config.toml
activation = "squared_relu"
router_noise = 0.1
lr_router = 0.000502
init = "normal"
Below are experts of layer 5 (counted from 0) of a mixture-of-experts language model. Rows are named router (the router's row for the expert), down (a neuron's output weights, with its number) and show model dimensions 384-447. Each number is 200 + 20 x the weight over its row's rms, rounded and kept within 0 to 999.
After each expert's rows: a language model's description of what the expert responds to; "raises" lists some tokens whose logits its average output raises strongly, later layers aside. This comes from a sample of Wikipedia text that the model never trained on.

# expert 35
router,251,196,179,208,167,170,231,197,215,193,196,203,172,193,174,257,235,213,194,188,192,216,174,201,224,192,189,191,163,184,213,211,183,233,182,199,195,176,177,230,218,214,203,193,220,206,218,233,210,187,184,196,164,195,227,206,192,228,209,186,192,193,202,221
down0,199,231,215,206,220,239,189,209,215,205,178,222,208,170,236,226,201,221,207,218,209,180,202,182,160,206,195,220,201,152,195,177,211,195,198,213,210,163,223,217,174,149,217,180,227,204,204,185,225,177,219,233,209,183,231,198,209,205,234,209,205,205,168,204
down1,183,238,185,194,222,197,171,218,191,144,185,193,265,224,219,194,195,213,199,202,171,195,204,217,168,193,195,198,219,210,219,215,191,203,204,238,207,201,242,182,218,191,192,181,215,202,207,214,193,186,178,219,211,199,172,190,249,196,202,204,218,216,198,177
down2,205,198,232,190,223,169,212,196,184,207,187,212,190,206,199,194,215,195,185,236,186,161,198,200,184,210,187,198,209,180,210,244,186,177,237,212,207,166,223,232,169,224,233,201,171,201,193,212,169,191,192,212,222,226,172,175,144,223,187,195,175,230,207,200
down3,225,177,225,225,202,180,202,231,164,236,199,197,188,188,198,167,196,204,247,210,191,229,205,211,209,193,197,221,174,164,200,202,208,211,197,200,196,224,241,201,202,209,217,194,183,198,178,183,226,217,184,198,185,199,202,245,218,206,197,181,194,201,172,201
down4,167,214,198,193,178,261,213,229,178,238,213,229,196,189,243,218,200,238,227,174,187,200,202,170,218,192,202,204,216,210,203,196,205,215,168,192,185,202,193,192,172,168,200,176,232,178,195,180,184,201,182,209,243,206,200,194,215,177,232,216,180,208,203,184
down5,196,210,238,213,203,222,146,234,237,211,191,191,172,204,194,228,179,201,235,189,207,238,231,181,228,196,205,235,192,192,157,200,215,220,206,226,219,225,242,177,227,228,194,157,212,217,194,204,211,183,191,214,195,160,228,156,197,230,192,194,205,230,183,222
down6,211,206,190,179,184,229,206,233,229,204,226,192,205,207,189,207,205,171,117,207,205,205,263,193,196,203,203,227,203,180,198,158,246,226,179,192,220,196,183,213,180,189,177,213,194,212,192,215,182,220,198,176,220,204,220,183,212,193,199,209,194,206,203,200
down7,186,184,183,199,229,198,177,216,200,206,207,189,224,184,191,204,221,155,247,181,201,190,203,235,215,214,198,225,214,193,193,187,203,243,224,207,197,225,216,223,178,213,193,157,229,175,169,188,231,188,198,216,169,194,200,188,202,230,174,169,188,195,180,209
down8,222,188,206,207,191,211,192,215,194,180,180,200,214,208,187,202,203,202,213,193,195,183,185,205,175,174,175,192,205,185,185,224,189,201,192,172,196,203,201,230,201,194,170,218,221,190,200,230,173,213,174,234,191,227,183,204,202,176,188,184,215,208,198,190
down9,218,189,187,204,222,207,194,170,182,187,199,207,204,197,201,194,173,206,174,177,207,175,229,215,193,204,179,166,161,210,196,213,206,196,219,207,186,203,218,194,198,194,151,157,221,199,205,206,187,228,204,204,178,207,184,180,191,198,214,198,175,211,205,218
down10,172,217,181,205,215,215,209,225,177,184,180,186,164,202,184,193,195,221,186,211,184,226,214,194,217,226,174,197,222,208,210,217,157,171,204,217,212,210,203,210,203,245,218,201,210,195,214,188,221,200,205,191,238,194,217,212,198,189,182,208,185,187,199,202
down11,158,170,153,200,224,219,193,185,201,201,181,188,209,240,217,224,188,160,214,169,245,213,239,226,215,214,256,222,194,235,226,235,215,215,247,221,198,224,170,187,188,206,171,204,206,180,187,211,192,200,211,207,208,195,147,188,176,207,177,220,211,183,220,201
down12,190,223,163,203,183,186,195,192,161,204,217,165,220,181,228,206,246,177,215,183,214,205,197,186,193,205,206,191,153,210,221,231,186,205,165,191,192,194,188,206,187,192,222,199,200,139,166,205,224,187,222,210,212,185,201,211,171,167,199,220,246,178,175,183
down13,186,208,206,203,209,193,234,212,178,172,190,221,228,223,241,196,222,207,214,217,181,192,187,192,219,171,188,195,213,202,250,158,191,189,239,232,210,178,224,216,215,206,212,163,235,196,212,189,224,189,207,199,197,183,197,185,207,207,230,193,182,176,221,190
down14,240,212,213,219,203,202,235,194,215,158,177,192,183,232,205,196,173,190,190,215,213,209,180,180,208,195,190,183,194,202,186,207,205,204,239,201,204,192,167,205,155,178,225,236,214,237,205,183,165,199,199,198,196,234,201,191,180,192,173,219,214,212,182,191
down15,170,215,183,176,188,213,186,219,167,170,169,201,195,186,181,197,193,199,228,218,223,204,236,181,208,172,219,183,208,195,218,225,178,226,198,221,208,188,203,213,185,202,186,183,190,190,223,171,164,192,196,180,210,210,196,223,226,179,192,185,234,176,162,190
Sports match details. Words and digits in sports reports and scores, like win, loss, leg, debut, final, season, plus year digits and ordinal th.
raises: ",", " and", " or", ".", ";", ".\n\n"

# expert 44
router,211,231,203,221,199,145,227,215,168,210,207,181,189,221,192,174,189,195,198,204,192,259,203,187,208,195,193,220,190,183,202,182,207,182,167,180,189,206,213,186,198,187,241,207,195,214,213,204,194,189,221,197,193,190,211,196,203,206,176,210,204,225,165,224
down0,223,210,190,209,217,174,162,225,194,180,215,182,181,197,205,189,201,248,201,173,193,206,187,200,207,211,193,166,174,194,201,181,189,219,189,194,182,186,208,180,181,194,214,211,205,213,218,250,170,211,205,188,188,182,217,221,218,229,248,173,216,213,211,226
down1,203,227,202,188,207,193,222,209,151,181,190,211,191,207,204,194,187,210,223,182,188,190,208,219,204,218,198,169,210,240,189,222,208,236,224,179,204,228,215,238,191,191,192,196,207,162,229,215,172,249,185,160,154,198,192,202,193,185,218,198,178,197,208,198
down2,196,220,229,184,226,220,221,212,160,225,174,162,238,201,156,196,227,199,219,174,191,210,185,196,226,201,210,196,187,189,197,203,214,186,167,198,187,212,202,238,216,203,199,165,175,170,199,201,194,204,164,194,195,200,190,188,208,200,182,217,217,210,221,199
down3,171,240,174,216,196,208,203,193,221,176,208,213,231,204,175,244,182,213,232,230,199,220,183,187,162,220,189,193,225,202,211,201,218,228,201,200,219,197,225,213,202,207,224,201,184,228,182,173,214,233,190,199,185,219,201,173,204,237,212,173,219,230,217,182
down4,196,206,192,219,205,202,230,215,160,177,215,194,190,196,188,215,221,168,201,223,203,184,191,214,225,171,230,226,214,182,213,196,204,211,195,203,195,204,196,168,227,171,213,223,180,227,203,187,165,180,185,176,210,215,204,231,178,178,196,210,221,183,192,234
down5,252,227,222,175,208,178,214,198,174,240,181,217,196,203,220,213,174,194,179,237,209,218,231,195,206,190,172,213,239,209,161,235,200,223,206,201,217,191,207,214,204,221,198,214,190,194,211,160,255,184,216,186,222,237,198,180,184,210,207,174,193,178,213,182
down6,178,198,157,217,185,218,237,192,180,193,205,191,185,200,176,235,179,211,223,194,208,213,157,178,178,182,255,192,202,209,246,185,223,184,168,195,204,206,234,189,207,209,232,189,185,197,215,179,198,231,221,220,204,196,206,188,222,185,220,177,192,215,212,207
down7,198,195,205,223,215,206,205,173,199,195,166,165,158,180,202,215,185,203,172,171,203,201,193,206,165,206,183,177,209,169,199,183,227,203,154,185,177,186,187,208,178,207,205,187,212,176,198,201,221,166,216,178,227,191,216,198,213,222,208,183,193,191,184,183
down8,214,210,171,203,163,186,205,203,203,184,227,228,200,149,193,208,208,232,219,153,173,199,192,174,208,201,203,199,222,163,239,171,240,232,152,216,209,207,226,216,199,218,213,203,210,161,282,234,228,166,151,188,210,221,198,195,218,223,167,194,209,209,234,188
down9,225,180,226,180,191,228,248,210,230,205,205,202,220,182,188,195,213,224,224,209,231,204,209,211,204,179,206,218,202,210,166,201,253,202,202,212,201,214,177,206,187,195,201,163,198,213,171,200,210,177,205,217,229,193,213,211,187,218,199,166,209,210,227,186
down10,203,196,197,158,204,174,203,229,194,181,188,201,210,197,196,213,225,185,212,176,194,156,165,210,189,205,198,171,191,202,234,194,170,209,191,197,209,207,177,191,202,185,181,205,222,179,223,212,206,186,185,190,219,192,217,230,216,247,197,208,173,186,204,165
down11,223,180,195,182,210,194,207,234,180,191,216,196,189,221,200,185,229,196,201,203,208,192,204,188,227,198,237,203,212,211,192,172,224,200,246,195,201,189,158,192,212,197,215,191,181,163,214,223,230,165,215,218,190,190,210,165,199,223,198,205,188,212,186,196
down12,216,209,196,221,224,195,211,158,196,215,190,188,199,199,211,221,216,219,213,211,231,193,221,202,221,240,210,204,254,197,198,214,201,189,221,202,164,216,194,184,209,232,213,186,205,213,223,222,201,234,207,195,217,169,216,170,210,215,212,213,178,217,204,214
down13,191,213,175,193,199,202,220,233,190,204,194,241,204,192,183,213,199,185,223,186,202,219,205,175,201,206,169,215,214,206,183,216,178,168,194,188,233,196,232,156,222,191,185,212,215,215,179,206,192,209,235,222,190,216,217,180,227,200,204,205,218,201,179,213
down14,224,183,191,211,214,177,154,211,195,219,186,176,223,176,196,193,239,208,177,233,172,235,194,159,226,174,236,211,240,193,166,233,194,209,191,186,213,209,167,181,224,207,188,230,211,218,187,188,187,219,191,204,211,212,175,203,196,192,182,211,213,194,186,186
down15,212,195,231,195,220,189,215,188,178,207,197,221,168,190,226,212,214,195,188,192,197,214,229,196,205,190,214,220,184,209,213,188,222,217,190,202,228,240,190,199,211,203,243,189,164,216,197,220,218,191,229,175,170,228,227,201,228,182,213,242,237,205,194,214
Word-initial fragments. Opening letters or fragments of words and names, such as G, Mb, -c, inter-w-oven, under-st-ood, before endings like -ed or -ation.
raises: "ir", "ul", "uck", "add", "irt", "ake"

# expert 52
router,205,206,218,217,223,206,186,180,158,209,190,187,200,187,172,164,213,180,212,184,167,274,192,191,220,202,183,239,221,225,192,190,189,203,214,199,173,204,169,206,263,193,247,204,203,180,197,213,233,192,175,226,200,171,208,162,206,209,165,178,186,227,191,210
down0,200,215,199,199,202,206,193,222,211,222,239,174,210,200,212,207,191,204,200,201,143,210,223,215,139,189,221,209,209,228,194,209,155,196,185,190,218,181,212,208,202,189,217,227,204,200,211,239,201,188,213,200,241,192,203,176,207,201,218,195,196,199,208,179
down1,205,228,227,167,173,169,216,170,170,211,200,179,217,175,208,183,201,136,156,201,192,261,218,219,199,191,209,213,208,192,183,212,205,210,191,181,207,207,198,205,196,199,216,198,212,203,211,193,206,218,206,192,243,194,195,212,211,185,180,201,194,233,196,245
down2,214,201,202,184,224,204,215,210,203,213,191,180,200,202,218,190,204,216,231,133,219,194,203,177,211,201,158,226,198,194,229,176,185,186,207,180,205,159,212,171,194,203,200,209,188,200,193,163,226,210,189,153,195,193,233,177,195,169,203,191,183,208,204,211
down3,198,212,187,201,191,187,194,197,227,218,218,179,200,210,205,195,210,165,216,202,178,200,234,194,179,196,166,232,184,195,195,197,208,207,225,257,217,194,179,209,185,180,243,216,222,198,190,213,208,203,201,204,177,178,225,200,216,180,187,229,197,201,197,210
down4,226,180,195,200,209,199,254,198,214,200,210,212,217,225,246,184,200,187,216,203,220,172,212,214,192,205,201,188,191,191,198,196,218,170,207,230,192,201,226,181,208,226,185,197,196,211,195,212,211,218,210,221,211,175,193,217,192,194,208,203,212,210,214,207
down5,192,231,207,193,213,211,186,177,207,210,172,200,229,206,190,170,207,176,245,152,213,203,204,206,162,192,188,202,208,144,214,213,169,203,182,203,199,197,210,180,187,223,188,197,215,201,218,195,181,249,188,190,163,193,227,208,212,187,191,186,210,193,169,220
down6,227,213,210,228,193,182,215,220,203,215,206,245,234,189,253,190,224,204,212,186,216,229,195,186,199,206,185,187,176,231,220,198,166,227,166,203,161,181,233,205,239,197,181,207,192,183,200,212,199,210,228,202,171,153,195,211,206,198,226,236,200,178,206,189
down7,177,202,148,195,192,187,182,183,214,187,186,254,197,194,183,188,214,222,191,216,207,190,230,213,143,190,209,212,213,214,166,200,194,210,202,185,177,198,205,205,160,187,190,215,208,225,207,203,220,219,253,213,199,206,164,218,187,170,187,194,211,218,163,214
down8,238,211,208,173,204,189,225,173,213,197,188,229,181,210,209,185,207,180,173,208,220,152,176,228,185,195,206,175,224,201,207,222,227,150,177,183,205,232,202,188,203,215,202,194,226,216,173,191,183,225,228,212,203,191,207,219,172,197,199,224,186,186,220,196
down9,196,205,205,176,227,203,190,200,220,221,219,194,161,177,225,204,212,201,197,216,208,233,218,216,199,185,169,223,203,196,176,195,209,202,191,179,190,198,183,181,208,197,168,209,220,160,194,212,199,165,154,226,197,212,214,190,209,190,170,174,206,203,156,193
down10,193,209,197,173,219,196,203,199,202,173,198,188,179,169,188,214,215,217,187,215,188,218,201,189,197,200,201,219,206,225,197,201,193,215,189,191,186,215,174,210,214,215,201,207,190,178,187,173,218,193,237,208,200,192,222,172,215,200,203,209,187,178,191,148
down11,188,212,201,164,190,207,188,188,224,185,181,197,197,170,205,211,196,190,208,187,196,221,208,179,187,179,199,186,148,165,248,193,229,193,174,231,178,190,207,211,227,203,197,191,207,211,195,176,157,230,223,203,192,187,188,204,184,221,179,177,245,180,209,212
down12,181,234,204,177,190,204,207,215,211,230,214,161,209,179,213,173,187,187,210,197,197,207,221,180,188,210,217,198,201,198,197,217,190,210,212,225,217,175,200,199,193,224,201,194,186,243,207,196,161,175,233,175,217,199,246,182,212,207,207,182,220,181,173,240
down13,188,214,165,234,191,193,209,194,207,200,214,186,199,226,185,194,156,197,207,192,230,203,185,200,209,181,195,178,192,197,207,213,171,193,192,191,203,182,194,216,160,208,210,212,211,187,180,211,183,211,171,256,182,219,176,250,208,187,219,181,214,196,199,196
down14,196,183,193,197,190,207,185,205,182,163,213,158,199,196,198,188,192,198,233,219,217,231,195,196,178,179,222,192,193,207,152,184,195,208,172,222,210,191,197,208,241,201,192,248,192,178,195,186,187,210,198,183,182,176,218,192,213,207,186,224,186,189,190,200
down15,198,225,193,219,235,157,176,191,210,241,205,213,196,211,212,226,196,187,211,193,205,207,208,171,204,203,213,209,183,164,245,195,221,178,209,201,206,196,210,203,205,229,196,198,163,189,183,187,210,193,183,216,213,171,217,197,200,194,207,214,217,219,219,217
Capital initial letters. Single capital letters or short capitals starting names, often after a hyphen or the, e.g. Anglo-Iranian, Köppen D, Ch.
raises: "ott", "rest", " Critics"

# expert 6
router,187,204,220,207,167,204,213,187,237,192,151,167,184,224,202,158,173,179,188,203,221,219,207,220,246,213,184,212,168,194,187,166,227,236,204,212,199,185,222,206,190,149,217,190,168,174,194,201,218,178,219,231,194,167,191,205,216,186,217,179,213,194,199,219
down0,158,194,183,241,203,199,193,207,159,186,231,200,195,182,200,202,209,175,215,229,198,217,222,194,157,215,210,198,216,239,198,239,211,214,222,186,174,212,219,200,224,182,188,220,233,173,211,206,220,167,215,166,207,189,184,192,183,177,178,218,189,200,217,211
down1,240,210,156,242,192,179,181,201,194,185,196,182,194,215,195,175,189,222,203,172,210,192,177,252,224,190,220,189,208,195,179,175,212,187,215,226,181,190,205,255,190,208,220,200,217,197,187,206,188,161,180,176,192,234,238,170,190,212,196,233,216,191,183,198
down2,193,218,200,231,193,195,218,218,171,195,200,193,203,159,190,196,227,175,197,189,180,195,171,216,219,201,198,180,199,193,210,204,201,195,177,169,171,211,199,214,199,166,181,231,183,224,165,186,204,210,206,223,180,183,181,193,212,185,144,202,204,247,195,187
down3,221,118,182,236,202,195,211,217,177,194,205,204,222,209,201,195,216,206,194,221,219,229,175,212,194,217,192,210,181,165,245,204,214,165,166,199,210,203,206,204,204,193,192,176,234,166,200,202,193,223,161,188,189,193,200,230,162,211,186,246,210,235,185,218
down4,172,219,200,217,203,196,183,185,193,222,190,229,184,183,221,189,178,230,227,132,201,201,178,194,180,207,212,183,207,200,174,227,220,203,204,199,223,165,245,220,209,202,203,176,236,200,181,160,196,207,201,213,197,193,208,159,168,225,173,195,156,211,217,197
down5,211,200,211,213,227,207,207,180,215,186,215,169,192,189,178,237,158,164,170,182,203,215,162,237,185,207,165,197,212,187,187,194,205,224,223,168,200,210,171,181,200,200,186,218,159,196,193,199,189,193,222,173,195,228,226,199,215,196,186,210,201,224,235,170
down6,189,225,217,204,213,176,236,183,189,200,169,192,185,186,203,190,176,209,209,197,188,241,195,199,177,187,157,192,209,207,173,180,184,208,180,227,205,194,197,201,197,218,201,203,189,156,232,204,196,190,211,203,237,208,185,163,187,168,211,196,199,192,211,212
down7,217,158,205,216,192,191,168,193,210,248,242,202,203,170,219,260,178,172,217,188,187,210,194,224,176,189,178,192,215,200,210,156,236,183,202,171,181,222,223,194,208,240,216,175,195,189,216,187,174,206,191,192,193,212,208,213,167,171,220,198,170,212,183,212
down8,216,178,195,214,198,187,246,244,189,194,183,208,174,225,200,182,242,176,197,203,196,238,197,192,214,192,235,208,175,179,200,188,218,206,204,228,204,219,188,190,203,223,195,191,207,227,199,173,170,176,193,159,196,191,201,226,213,177,176,173,176,145,246,186
down9,160,221,234,161,206,218,189,207,197,211,206,180,189,201,210,209,196,199,209,200,194,217,199,201,214,238,166,161,176,221,181,201,225,209,204,188,205,189,230,197,211,173,196,178,211,201,149,213,232,193,221,197,205,214,211,211,214,168,211,201,203,213,147,221
down10,173,208,213,196,181,191,220,227,219,193,197,211,200,186,170,224,188,218,198,190,203,190,185,185,186,208,191,223,189,166,202,219,205,201,215,191,216,206,243,188,215,200,202,184,201,170,225,172,201,214,224,174,196,223,183,229,194,193,187,211,187,210,207,207
down11,194,224,163,195,205,214,191,202,175,161,213,217,167,169,227,201,212,213,195,184,187,218,198,208,205,189,200,212,195,223,220,197,216,233,196,189,178,169,201,243,182,221,178,195,174,192,206,175,229,186,164,236,191,190,201,203,216,200,185,198,175,202,197,218
down12,200,202,233,200,219,177,190,190,191,196,245,216,173,228,194,196,191,183,211,194,211,216,158,173,195,219,170,185,203,236,183,188,207,202,199,219,194,196,218,174,212,212,233,166,190,203,173,220,168,198,227,228,213,220,148,181,179,222,170,164,173,194,203,212
down13,188,224,173,210,183,181,184,178,233,181,186,205,189,220,190,220,189,225,194,194,196,194,196,163,222,211,205,175,188,223,236,220,185,195,194,229,208,203,181,175,195,168,231,202,188,180,201,231,230,227,190,227,199,182,202,193,233,211,205,215,199,231,201,190
down14,179,215,209,197,170,180,228,181,197,242,241,186,169,198,200,211,196,210,169,201,188,207,200,229,209,181,190,211,219,211,205,228,227,146,209,219,176,184,237,183,233,247,202,196,182,139,193,211,196,187,205,195,197,206,181,208,245,198,204,179,178,191,197,197
down15,163,221,226,190,200,204,210,170,233,167,180,181,206,229,194,233,202,214,193,187,187,207,165,183,240,220,193,182,208,198,200,178,174,180,208,210,226,177,208,185,203,155,220,216,165,190,224,211,182,190,231,210,189,174,173,181,178,190,208,206,218,191,193,230
Pronouns and space-before-years. Space tokens before ages and years after commas, as in (aged 95), January 23, 2019, plus subject pronouns like it, he, they, there.
raises: "200", "190", "196", "199", "198", "197"

# expert 0
router,199,230,187,219,166,204,228,194,182,206,195,240,208,230,201,196,238,208,174,174,213,234,192,165,202,198,201,196,219,199,174,164,212,231,233,224,188,173,156,208,215,224,197,196,222,185,193,257,197,165,259,190,179,194,202,211,195,194,189,170,182,200,172,186
down0,190,166,179,222,195,165,148,217,171,195,179,201,194,175,202,221,179,224,195,192,203,152,200,205,188,215,192,187,205,214,233,195,194,169,158,196,193,201,224,228,213,207,242,181,212,209,184,177,191,244,190,220,173,219,189,198,223,234,214,182,214,206,194,189
down1,233,195,202,199,196,175,214,188,184,235,174,244,195,220,193,201,181,189,202,173,225,219,213,205,182,229,188,204,181,186,204,204,191,163,178,208,220,214,190,182,197,197,185,187,183,215,181,186,205,157,202,195,166,203,251,202,183,236,204,208,181,191,240,169
down2,192,229,230,182,206,167,190,196,189,193,182,211,207,180,194,179,216,217,171,191,192,187,159,211,173,222,229,182,206,196,209,188,198,196,186,195,224,225,193,180,191,169,209,218,207,220,191,221,212,207,231,164,181,159,227,216,225,194,181,190,206,177,193,203
down3,161,231,190,215,209,198,195,189,172,197,210,177,167,207,189,235,201,202,202,201,211,165,205,204,174,194,165,198,229,212,202,217,177,183,212,186,238,218,216,205,196,218,199,195,205,198,209,178,169,218,209,209,209,226,189,202,242,190,213,174,198,203,187,195
down4,223,201,240,192,228,186,204,227,187,196,194,192,244,193,209,228,204,192,184,211,199,216,194,201,180,206,195,199,192,217,204,184,186,218,210,196,215,236,227,194,194,189,224,224,220,205,218,220,174,196,222,176,223,205,211,209,231,194,178,216,181,188,183,213
down5,215,242,199,221,170,242,213,184,266,178,186,198,246,223,201,196,218,230,188,206,210,190,199,180,198,203,176,183,219,209,213,192,184,208,211,196,200,228,201,176,244,224,203,225,222,186,175,207,189,209,208,206,241,194,233,201,217,161,187,207,182,200,184,207
down6,180,228,186,195,201,224,200,176,205,191,224,202,232,174,196,199,181,163,228,211,185,203,191,165,175,180,230,223,188,215,199,192,209,210,207,164,190,200,206,170,220,230,181,192,209,185,219,205,234,221,242,229,220,223,211,196,209,181,181,206,186,211,183,221
down7,171,218,230,202,197,163,186,194,198,236,224,211,224,194,201,218,184,184,178,164,198,215,153,223,204,209,174,164,219,201,225,203,206,210,184,213,210,196,179,216,230,204,227,187,170,163,214,200,192,214,222,203,199,189,161,212,180,213,187,170,206,212,206,171
down8,192,227,172,189,194,217,209,182,202,192,196,197,211,187,216,232,183,165,200,177,259,230,196,200,253,201,246,163,206,179,224,217,174,200,195,190,192,226,198,171,210,179,233,209,191,219,221,221,211,199,172,187,196,235,217,210,186,212,182,225,222,225,184,205
down9,216,198,207,179,177,174,237,197,186,195,173,197,167,204,187,200,204,215,226,200,226,234,231,169,218,206,197,193,220,200,195,208,224,209,217,156,236,195,162,230,206,231,217,187,203,179,174,230,178,203,212,210,233,208,216,211,209,245,182,228,216,209,192,191
down10,240,216,193,191,215,195,189,177,197,239,197,192,223,182,180,206,187,220,142,173,193,205,231,222,214,241,167,233,177,187,203,225,203,220,200,191,180,197,211,199,177,203,229,159,241,184,242,214,220,200,179,172,247,201,207,204,207,199,198,202,212,200,201,208
down11,217,211,217,193,200,206,178,202,191,165,191,203,213,239,204,179,204,172,234,198,231,170,237,201,164,196,194,253,199,213,161,184,193,218,195,225,227,221,191,204,214,196,150,193,202,204,223,182,240,160,201,193,212,195,240,208,211,216,183,207,213,176,205,208
down12,225,215,193,191,166,203,169,220,161,186,239,195,163,209,210,210,222,188,159,177,235,231,197,197,207,197,188,212,165,239,223,191,214,218,210,183,194,205,207,207,208,204,194,202,201,221,205,216,212,173,187,237,168,187,212,184,223,215,200,206,252,197,192,202
down13,233,191,213,216,226,203,222,210,208,192,207,211,190,248,208,195,215,177,207,206,210,207,208,199,171,223,183,255,221,168,174,191,232,196,170,218,210,187,188,210,203,187,201,211,186,203,198,231,202,206,215,203,193,184,199,205,200,178,198,192,213,195,198,238
down14,167,186,183,206,189,178,177,196,194,211,217,217,195,191,183,223,205,205,200,196,197,221,192,159,178,204,217,214,195,201,222,215,220,203,221,184,211,209,219,207,182,246,182,179,212,194,181,243,219,189,195,180,215,224,199,221,220,214,201,226,195,219,216,181
down15,190,168,208,170,181,192,222,203,227,192,239,164,164,196,212,147,204,215,175,201,225,214,222,210,184,201,154,208,224,200,223,191,255,218,192,197,177,190,225,209,202,175,201,200,193,203,190,177,223,194,197,188,219,197,164,199,225,207,219,181,216,139,161,208
Space before numbers. Bare space or opening parenthesis before numbers and years, mostly in table cells, scores and birth dates, as in | 36, (born 1971.
raises: "1", "2", "190", "6", "3", "5"

# expert 63
router,220,202,192,224,175,212,209,191,187,210,210,227,194,186,210,164,219,176,216,193,224,225,177,199,192,212,192,243,181,213,182,178,198,220,232,250,195,204,209,207,248,178,220,201,199,174,182,232,213,218,230,204,193,206,214,214,208,197,189,142,229,180,197,232
down0,199,200,229,198,205,176,247,171,181,171,202,199,193,192,180,182,204,211,205,170,218,210,201,223,191,179,221,212,217,192,176,209,213,206,196,203,170,200,245,180,156,196,213,220,195,181,219,195,223,196,191,158,222,190,172,199,201,209,200,188,168,223,195,190
down1,176,204,177,190,225,204,224,209,184,168,217,217,197,213,243,191,213,173,176,169,215,174,197,225,207,192,219,162,217,203,203,188,220,222,189,194,229,184,206,206,208,236,232,194,162,179,176,199,199,197,225,205,202,222,220,191,203,228,216,184,201,198,229,183
down2,184,195,173,195,239,200,204,237,178,245,178,179,165,186,170,220,197,198,216,215,204,180,190,209,191,195,178,203,203,223,196,179,249,207,174,183,129,202,188,173,195,198,199,194,207,212,216,182,191,190,161,197,216,215,200,181,207,209,198,230,226,183,208,193
down3,177,158,224,207,183,194,199,177,211,171,211,172,172,188,173,202,216,181,195,256,211,188,202,222,173,204,214,205,204,207,205,175,205,186,196,220,203,237,164,216,187,192,195,179,240,241,223,171,212,212,199,224,190,209,218,171,198,203,181,183,189,177,229,169
down4,189,245,161,204,197,243,211,181,192,190,184,201,210,195,210,179,165,177,195,185,179,207,205,207,210,207,212,194,225,213,201,190,190,202,227,224,184,181,184,224,213,183,204,208,158,207,168,211,190,183,225,191,194,196,166,218,151,200,194,189,218,214,233,179
down5,192,236,201,203,237,203,208,190,165,220,245,207,186,187,202,187,180,181,198,184,171,181,194,247,202,207,238,196,168,196,196,193,187,184,206,193,198,197,205,214,196,192,225,183,180,193,193,193,184,216,220,216,231,191,182,210,218,184,203,207,203,201,178,198
down6,171,220,190,205,197,198,197,220,214,187,191,189,200,213,230,175,193,214,211,207,203,221,187,219,189,213,203,191,194,161,191,187,205,182,197,207,212,193,155,229,204,201,191,225,197,180,198,230,208,201,197,189,189,208,224,215,160,201,195,222,197,216,186,190
down7,198,179,204,205,191,208,212,175,204,195,180,162,183,185,225,225,229,205,197,194,164,167,157,184,184,197,184,214,195,188,176,214,200,224,197,221,147,216,189,201,198,185,222,234,170,214,191,240,215,188,167,159,211,193,182,183,187,203,176,198,179,220,213,174
down8,195,241,190,206,196,226,186,210,204,189,185,177,181,201,199,189,197,209,199,229,211,172,229,211,193,236,180,195,212,208,226,194,175,175,157,169,212,179,195,205,205,217,224,180,175,162,202,224,200,197,198,213,206,187,175,200,213,201,169,187,189,203,203,189
down9,222,213,170,231,175,212,176,221,207,205,201,221,214,192,206,191,219,189,199,222,185,161,208,194,210,185,213,212,190,217,206,215,187,217,224,200,201,194,223,198,235,234,184,199,193,227,174,181,172,210,196,171,201,205,230,208,184,172,193,189,216,195,206,218
down10,169,152,213,199,202,230,173,202,171,207,219,177,199,216,220,211,194,201,214,199,195,222,183,210,173,207,197,206,205,215,163,227,196,201,193,198,230,200,176,244,198,175,221,218,186,202,185,185,191,226,212,206,207,181,210,216,220,187,186,189,217,224,192,212
down11,203,204,212,238,186,199,216,233,184,169,207,206,200,182,216,199,227,212,194,183,162,200,205,198,193,167,241,213,206,197,205,172,206,166,209,207,198,184,177,216,160,205,171,191,196,206,196,212,177,163,232,202,215,207,208,185,219,170,202,162,202,199,194,201
down12,218,160,218,185,209,183,214,164,200,197,227,223,172,178,195,184,168,184,175,218,185,209,213,164,208,229,213,176,215,195,187,175,210,215,192,172,212,196,214,199,224,192,224,194,258,184,184,204,201,168,177,182,210,207,213,185,177,206,197,218,219,214,188,200
down13,212,216,183,163,190,229,166,222,199,189,204,216,179,186,206,193,212,214,195,182,201,208,219,161,208,201,195,190,182,208,180,173,206,227,191,203,188,187,194,230,209,194,165,210,159,229,208,196,216,169,223,240,195,224,177,215,243,191,196,184,215,181,189,197
down14,181,176,196,202,200,188,205,192,170,194,197,219,176,169,200,214,199,204,175,235,188,191,235,232,197,185,187,242,163,228,234,190,194,217,230,209,177,200,220,223,164,218,173,186,199,157,222,190,203,244,205,217,185,196,236,174,194,206,207,182,213,194,177,210
down15,236,209,201,244,216,243,199,202,194,188,196,178,204,229,185,166,202,208,162,186,205,223,197,209,210,235,194,183,224,209,188,196,208,223,202,214,227,193,186,207,212,195,189,177,184,207,184,219,183,203,240,187,207,202,185,200,190,256,171,200,214,151,187,216
Space before numbers. Standalone space tokens before a year or number, as in "(age 56)", "from 2004", table cells, plus en dashes in year spans.
raises: "200", "69", "59", "28", "36", "66"